Weights of a small mixture-of-experts language model, trained from scratch on English Wikipedia.
Size: 10 layers, width 256, vocabulary 16384, 115M parameters.
Experts: 2 picks a token, a sigmoid router.
Training: 1122M tokens, 8561 steps.
Below are experts of layer 4 (counted from 0) of a mixture-of-experts language model. Rows are named router (the router's row for the expert), up (a neuron's input weights, with its number) and show model dimensions 0-255. Each number is 128 + 32 x the weight over its row's rms, rounded and kept within 0 to 255. Numbers have three digits each.
After each expert's rows: a language model's description of what the expert responds to; "comes after" lists some tokens at least twice as common just before its tokens as in all text. This comes from a sample of Wikipedia text that the model never trained on. Tokens count by the router's weight.

# expert 22
router:138115152122134125162134128167116108116123156091075059112093118244095140117179123096099118100174151085108103098158160150090138167139106105167107103145087157120108135136176138059116151118105124117103160117117142131151085095116124103135092146074148091074184098161142081146202109185118114163121058104107113157135166103176127089166111082133213038126168124106163067122066147145119088131125092116087108136105139111138120116069080098115103099132128149116103107157112135118151142172112092160123129113168133147156091119111128067174136078125120129161056141134136120125188121144108114095133084044146035114130132184077137150112107124138038128098112092077168129114072112120085085132127132188115097129179119111127126219121112125109140139121088172105141145156143126136126152104113092
up0:172121168167126107162151132194115161054131124168185137020078125155127095107140171172186111126119133118122134129140115142111113102127121099102118126160181122160118162143175135115110143156147154174121109061104150163084141098077073134158071118078152083121173157142122136143162109217129069122068141108166171132112107114151088088140111098153152135136146165186146109193096057119128089146142134094158113143108082139130142170131139141130106170121126193126120077129108116115070120170146150124141107108112121124137138112075057128190117149145097145162136071117083151105097134141100131084158148123153109084099138168111159130090100182095166127138060091092131114203069122138130146159153155117144127180174165070148121100116133174222132168147087086119124093138181095097092126151094111
Articles and possessives opening a noun phrase, mostly in biographies after is, was, with, such as a member, his second, their.
comes after: " is", " as", " with", " in", " was", " for"

# expert 25
router:136087105165135123141085108163112079154163127142127106109096154150030081163118099082103143137120163163121104166128117078191152087149117150229129140113117122115118084157090101187091112090098055156090145114107111155193069084145147117146086121109196130120094059135198136136163146119128087097127145142129122127123113119138116121069077151172209053089025131150100102165096122098134097134094093106109111128082145128173116169120046094167142106134064105173105118125107084145134146098125069144133077131130161120154058180121162184142136118126131105091127169154142125137089136114107122136132162075138068136131090128155117130141094152118123096133084106126165191167120156087100131098127106106161116113147170113110140126116118084070113114120099135137069140082142150143125123109126057
up0:099159101162161124098152178128105093119103146151156063139122106170094175165187120097149147144170187177077116153116135148145130169136236096079124140170161153124105129116163080086165129077154160154133097180091083109134136125103107087148111131126100088133168104154098162191088071124140163163041147138115093125176132141135140111113116111103116181130080156124113165090149121113122125159129075135121139104093141124152071153176162117139159122126089194129070138144085101072085140137158068134186130097154067074139105101146161147143128117108099145138166100134136090143151116203081187097092143101117114078106174242131105099110119092168156146107103155082115181099108095118115070091138134168120174086149140164116133142099093154174099112161161119123099113155159133100148091116132096
Lone initial letters or short consonant pieces that start a word after a space, hyphen or prefix, such as un-h-appy, th-in, st-uck.
comes after: "\n", "-", "|", " (", "/", " \""

# expert 49
router:112121137111117116175112096144166155124164159071115110084092123124103106185147091115152119081174130253117131185140145122162141117162173093170119058132127140117177127134159139199122144123121133134071127130155120138172053166119120126136134154089054098112064166131119120135096117133086136111104142162122127135140131156149125114154112243174192163104108122110133145187129120127106128084145123122130115034136090084105152089058100035095140119133128124061128115085126082122122137101133119138132117121181147159139090125123140148134109159151144178037123134146128163129136132122176128115138216129134085127128115140109115079119129115128055069132159143068144154138134148144095129105135144113116142123131168109104128147111125144163121122112139172118120143224124148240138112105115180
up0:148103148113084151140148157118159104139148161126124111120135123137122101107095091149170106091156135145177168137080125121134120111101104128083112098115140059116071096217127169113178124141104121155164117191102139084066116109133151138082113154081109089100076089149154119149089130145138154114124209064100152255159102131193114160132136133131137131136185091133065122119094155100122119118162132096128115130144121148165173145075151144120135138108130081086145192154097143120065103199161089193164101120109150172136134140095187083172113128118124120101117134161146135198127102124144104164111145172082180143142102182136175116133149119102061127143175076093203121153108091118081134152092129130121142077153173123144154122063089078095094144108148155141112127146068137135135059162085111
Number pieces starting times, dates, scores and decimals in sports tables and dates, such as 8:, .8, 9 September, –2026.
comes after: " |", "|", " January", " 7", " on", " 14"

# expert 39
router:123101141134086124084114114141143169135147127164157116029091103052035128144126113112086090205116180168112113165156148152108193122160167110145140158106094136107145068123142119216096131117145135130042147103147101120161078123116112137160104178060148075120114167125146147131154106123091131121071094134145121111118195125195118116218138156125142107065167139178109131168073179152156139087108105142109108097196110107116117116103110173142078146135106125216126130085125097135114123087117070128133153120131132148155070107130136122135104079112185169162114116130139210130126139088172112152158199121139129145131116161110152143144089121132032066133160174127174148148126114138111140135117129075100105152144139124108157115106123116131113127114167191090100135154163123151127140073110134
up0:082143083129131194110126093075163189132181104129143109165154154108168151101098119136046168096043119157074183120139112111125082116079117145086143156180107129147096112150119122084057187127162162134140172077205129131098148172132043152136120164135172121081173146089124092161139078105136171079105133116153130170084142107138161143164179101146132037149126105116100132158132139110135121137141090162109092154159111149167093081113104179110132109125152134120095119084118123194206130123158134139150155121130089118172145165123150143166157106069124153141113154133125159142099140104102134091100146125139132118070196094131084143116130077142188193150097070142144149094066155094106080123085145121126146118129162142121200107175132154178120089161136132153191151130134107082108111099101138
Standalone numbers in tables, sports scores, statistics and coordinates, such as 5, 27 in 27–17, 46 RBI.
comes after: " |", "|", ":", " /", " 1,", " on"

# expert 36
router:108166116122095126171096091152122160126135185120158140109075120140034128178141109125174105160043181184113143100154136054153127125104234111163063037139095122113077125170106145139138145133129131137156121133179112136124173193115148125157109128082155182112081111168082184132119102100128121143105098073127125122134108108184132120128082148174123153151191116065180166124094134092108139173138101125131133065167146087177138148123082109145113160138089127053138088090130137117131159063145126133140120105098155127168081182118153143151122079134148108074208166137136226133087126137065164141142160132130183133110107124091072125142114132143118173142151107044176111160131105147119140145113106146092102115120120117115096113104132140147100117116130097141094121168122145080115158108122166
up0:112084132153125145118149145137136118119122174117080167127143070145174153156092101105118076113109233096116122089114080103119126172126176134142151138134124110075109137074126139065130124129059144168095136117139135221109092127155161195125068133100176092148185136116112107090117138129107138118102102088169134175109119129161061142107146126175178114138141093145121135153110141133101123088156156117145089111111129102176139094164106085098111079129136146125104150144158161148139167160157132104137124192136169091152161076134134095152124108106102141076172126097222158135158122151160138128112041114165095137111097188063155214098164147163109167122160118148038117058173120118106152076119141162124129068151128047071140108113126099094091135116127132132054107177107085132129140144145111
Word-start pieces and prefixes such as inter, sub, North, South, New, All, Al, often opening compound names or words.
comes after: " the", " a", " A", " The", "-", "A"

# expert 19
router:089077109131131143147107154128112101156047087167118134185138163191142169161105130121130149146092080150134097104125154231153159162175146129154145184125088131058098104194139122115114172114087127123123165100121134201207119142133115090132137121119190101126150142138066100125096146125135113146097068127116124174153106146160126082153124099166059064072248142118106145144130174154143161139161118114090140206135136133168114108117079173165081195121088098176115082102114058100119171146097087165143183101122134141141094153127130096175105102119147179134073148145118136145139176100143201139155057108139138128116110124086108165117091130150157108137113151139174101131147162119128107148135155159074147110139146104156078159153115143101100096095068129155128142116115143159105099106123115
up0:168135129111101143113127105096140068139098072107113116182155132076150103190118162116076061165105097122086144075145172152152098137151090111134112088126138037149080145138125157096185160213111108132088105139150164105155102194162116123095145119084133145104126130081118150127092211097133165100166158113140136134149145107115126088123094116129111135089128134141106090137083077108141147160212129109101103174127193170134116211134106173084087167125141151167069102139105111167126064128079055113156155099162114185057167091110172114107138100104148118131130157164154114140137150105140118140100119115099091093129106104175094132130069121172158119146102166106141131159190176142136110162171188108160143118134164150173117110148173119163098136127163209177112099172129159137084108114126176
Determiners and possessives right after prepositions, mostly the, also his, their, its, those, as in at the club, from the sport.
comes after: " of", " to", " at", " in", " from", " for"

# expert 57
router:143105130130091110094154127125119129147151026112091081184123096152099146149144180104083082151125143194094140135109151069139129146164121123129144161098084129107126067120173134162146168123147139131074168117115110140161063094103136126153135143045051154088150097157104161156157105073106155157135130055118103111136149117134131116130077124143124088123189144094160121106101064129114119125115098092078097094150157073103147123166099114127076124130080110200121134131126119117116152123126110183139118105193118135162041082113174028177107112104086121085174125157101082157143160115168237129123195107124056121082139167109098100129117128135159146109115163105183138149112124103136107146125121098132174146162103133137126157133123135095142114116109203163079131203145158166099132131105138
up0:183135128049100168088119130105138126164169135114125109144113093137093074165096107147099156163180108080097138109149096110136079093129054124206165087158086056102102155146097149060153149111127100086129126169086120138130066174136139142130223134138160133134133165171103090182166143018146145136129151114117144144190167105124077145077128151058157113113194169138145199058123098165081104139088091126137128156167106099115121190138131133156159141075108143134132088113114166168087127127092134160134121136167114132083130149141180104106126153098117143170103093189112150196099188165140186149124128150137122077104144108156107115089140097103097144105157159116169114148101102110079116125186142120163116123139106118147139163094094177133160110143134164133140072116105118167131092102165116
Indefinite articles and small number words or digits (a, an, one, two, 4), plus single capitals opening names like A in Asterids.
comes after: " |", " with", " as", " is", " for", " by"

# expert 12
router:114113081148094117117107107110123091126133192095143089132098135105136130108110130154156126155015165075102078036149146179103115141134201152075139145142116139114102082153160111140113117141126105129051106127100098093194106151125197107164123120150220153110124123134066147120156153134095115102065040122135115147092050170129131100065104225127145142142166151102132109108097126138179126125139118159066137196207077148169138140151121110112132126154017102136145093150093071156151119176124131128142162110154106137170122145135149143136132158130134143107162110139100100163130122085159119095174156138126084139137108164135127167146102092151097096131177127080132141161137133118148139099140154120161162101136120094122140143165108094086075050123078182157144171149123134123134133125092125
up0:131098143107152090140139100097156122051078131148094147112105137165136098104151187166132116122041145170127165140077098111128125117149136134134192082161101192110100161128158169105142159145145136198128092112121093115133115124159131051150033139081117134096161155200170137111120117141124124137153077117182129132156139129190129081183109108109137216120128083174117141099096122115178092161143199123098142116106135136170164125188114143088082126114113170100107150113129133162128126128107159172126116138081071124099137130125133125167134037130119134124105099111120171076115116120113132133161146181092159126096149113139147138143135053119119092127070086110191120158171095097145068075163139107057074158085082134147171171175106099158091078129139133118085109188125148113119133129056144
Line-initial hyphen bullets in infobox and taxonomy lists (Country:, Order:, Species:), plus table pipes and scores like 1-0.
comes after: "\n", "|", "\n ", " in", " 4", " 3"

# expert 52
router:146110128125123113179111132129164096148179122094123178135081108105176078171088179088081109148120092216124128125145131119132131098138097127186096139081118086117131097164142078150073172111153104191073140128156108099097119129119134115108113165140110091091052088161117158186143079113160137136132158084132103177106119084110126137121101152186143087136099159162110152124178201147147116120122077126132091070137107165163151076134149149114138096158125165146122141124123118140086146157147054162137108102126198106136055193116144195126107102115149121128088090196143109174144169110145102147130111136153106122109124108146095081139110189130174112099120229101143140225114170105096142136114107070190125119157163172135065129108125125135148165121119184148187150143191150119122163093146155
up0:157072080110143141169147125173160138111148176135120068115152109137197077098109137109117152120156120064102107108083054095155176124143144097096114110184077164107134100146130123177063187077116109139103102093111144175129166086168151142164124209136092121157105111070154154135190158106087098094108041122103165143165124115176140118151145109101156093093186133112138081128158100088173143114117145141135126126155168123120176155124118140121119146129116160125137084150112156124175129087165122160176134154107055174109110097113132179136200127131139132133151150123144128093126158155122207143150165125169100148177165108099154127124181169154137135103056125146151093080109129128152082135116209177103173144165174063182098113094077072138088144077103099148157148122099174114143123174149128
Single initial letters or short onsets starting a word, often species epithets or foreign names, such as f-uscovestita, b-ernardii, Ch-ondrichthyes.
comes after: "\n", "/", "(", "{", "a", " '"

# expert 20
router:153129100141132120108115103159110094135146183009120129108105138145150073140142131126097135252176102143125121132158157067151141119138083078149115066125101160122136133157153142055127143133086139131087141117118134122146090093139137122128113202063157157096140098150085225129096102068100125106123088053123133111125060130120123118142115121146183119127047135127199177111102110112110127130124104125112098023154122179166123124154118206151128136131169093142109106115130063114108134111159103138150140120070142110158136195105153081155116023115144155107114143119142138149119138098132136180134145094138141133122090160104132101139116129126190151118156190126133115104122113095117123007114161161096112145153128094109124119113119134078163136118151083114149125136159151152104178128121131
up0:171109231128132141133101120173104118105089106179107163095117131112116132132125171148109123132143108133141053104123188172151116110152074179153119118077089114142059153092136178119121126166110102181065154138151125098110138154080082139045134119110131119120143185134127150188104132176076092101117100139094183132094094125104128113107127175103158098167089136117162185082105082130150102061099107112127172233148143122131100140146137106106143102123137135141154126095094151115141098115132146148144064133142139125178082105068148146161159145182169143142135109135135120097100105099095097179097119128108155160184108060159145126149076123168122110154101120155169113130122116112106160118134160100103121091160147166137112129106131137154139134200155134178074213082049169145065109175209132
First words after a line break or heading marks, like ==Other or In, plus quantifiers all, most, many and table pipes.
comes after: "\n", " the", ".", "===", " is", " The"

# expert 5
router:098086084142118130106140085132120130132154176143113083121115135079092044181089143135127132169094111126132111090115137142165151135114101125098123112134131142118142152192138163093129143134150150132088141126122117134155102136126133112181109117088134134079127090138189205130107110096128121118133175128127116112148089102139143124103112181103182138132030155116104084151063143102105137127140105071173107064218125106117154106101156061099109177134163104108133114148115136120120156125130032131128016116163142145139065107121134171137118043149109185079128135150129138131241132096155104056146172090135072124080099127118119096142122140145179172129134194178140169104114131142142069080153174092115193117141148115090116153132110220113138109096128111143130140118139181151116148135106114
up0:147100142136093147139098155148116120144133105115128106149097098136121080109126059060117113071148143133139074115136174088148130141065092119125125112120043134132113127073143070132062124133157118108136122119149088156089133148096125158107151075137092084129139144126093096094144120153192133134145120135048107133111139079157085088162199153187100191129189146109142098097175102130054082068135105143128167100118209139130149100062103153123118130142120150108101170116086118134109135057126100154087118112163120168115141155072108116122106116116145138146089106168084120131141125120165138153123082095192112127077145119127125163103139115180163125085125147164168108106143130134128147067133140140196181125203124123121116152138085059097172102118058216155169108134156137075073113119163207
The article the or The, mostly after prepositions like of, in, on, before nouns such as first, United, same.
comes after: " of", " in", "\n", " for", " on", " to"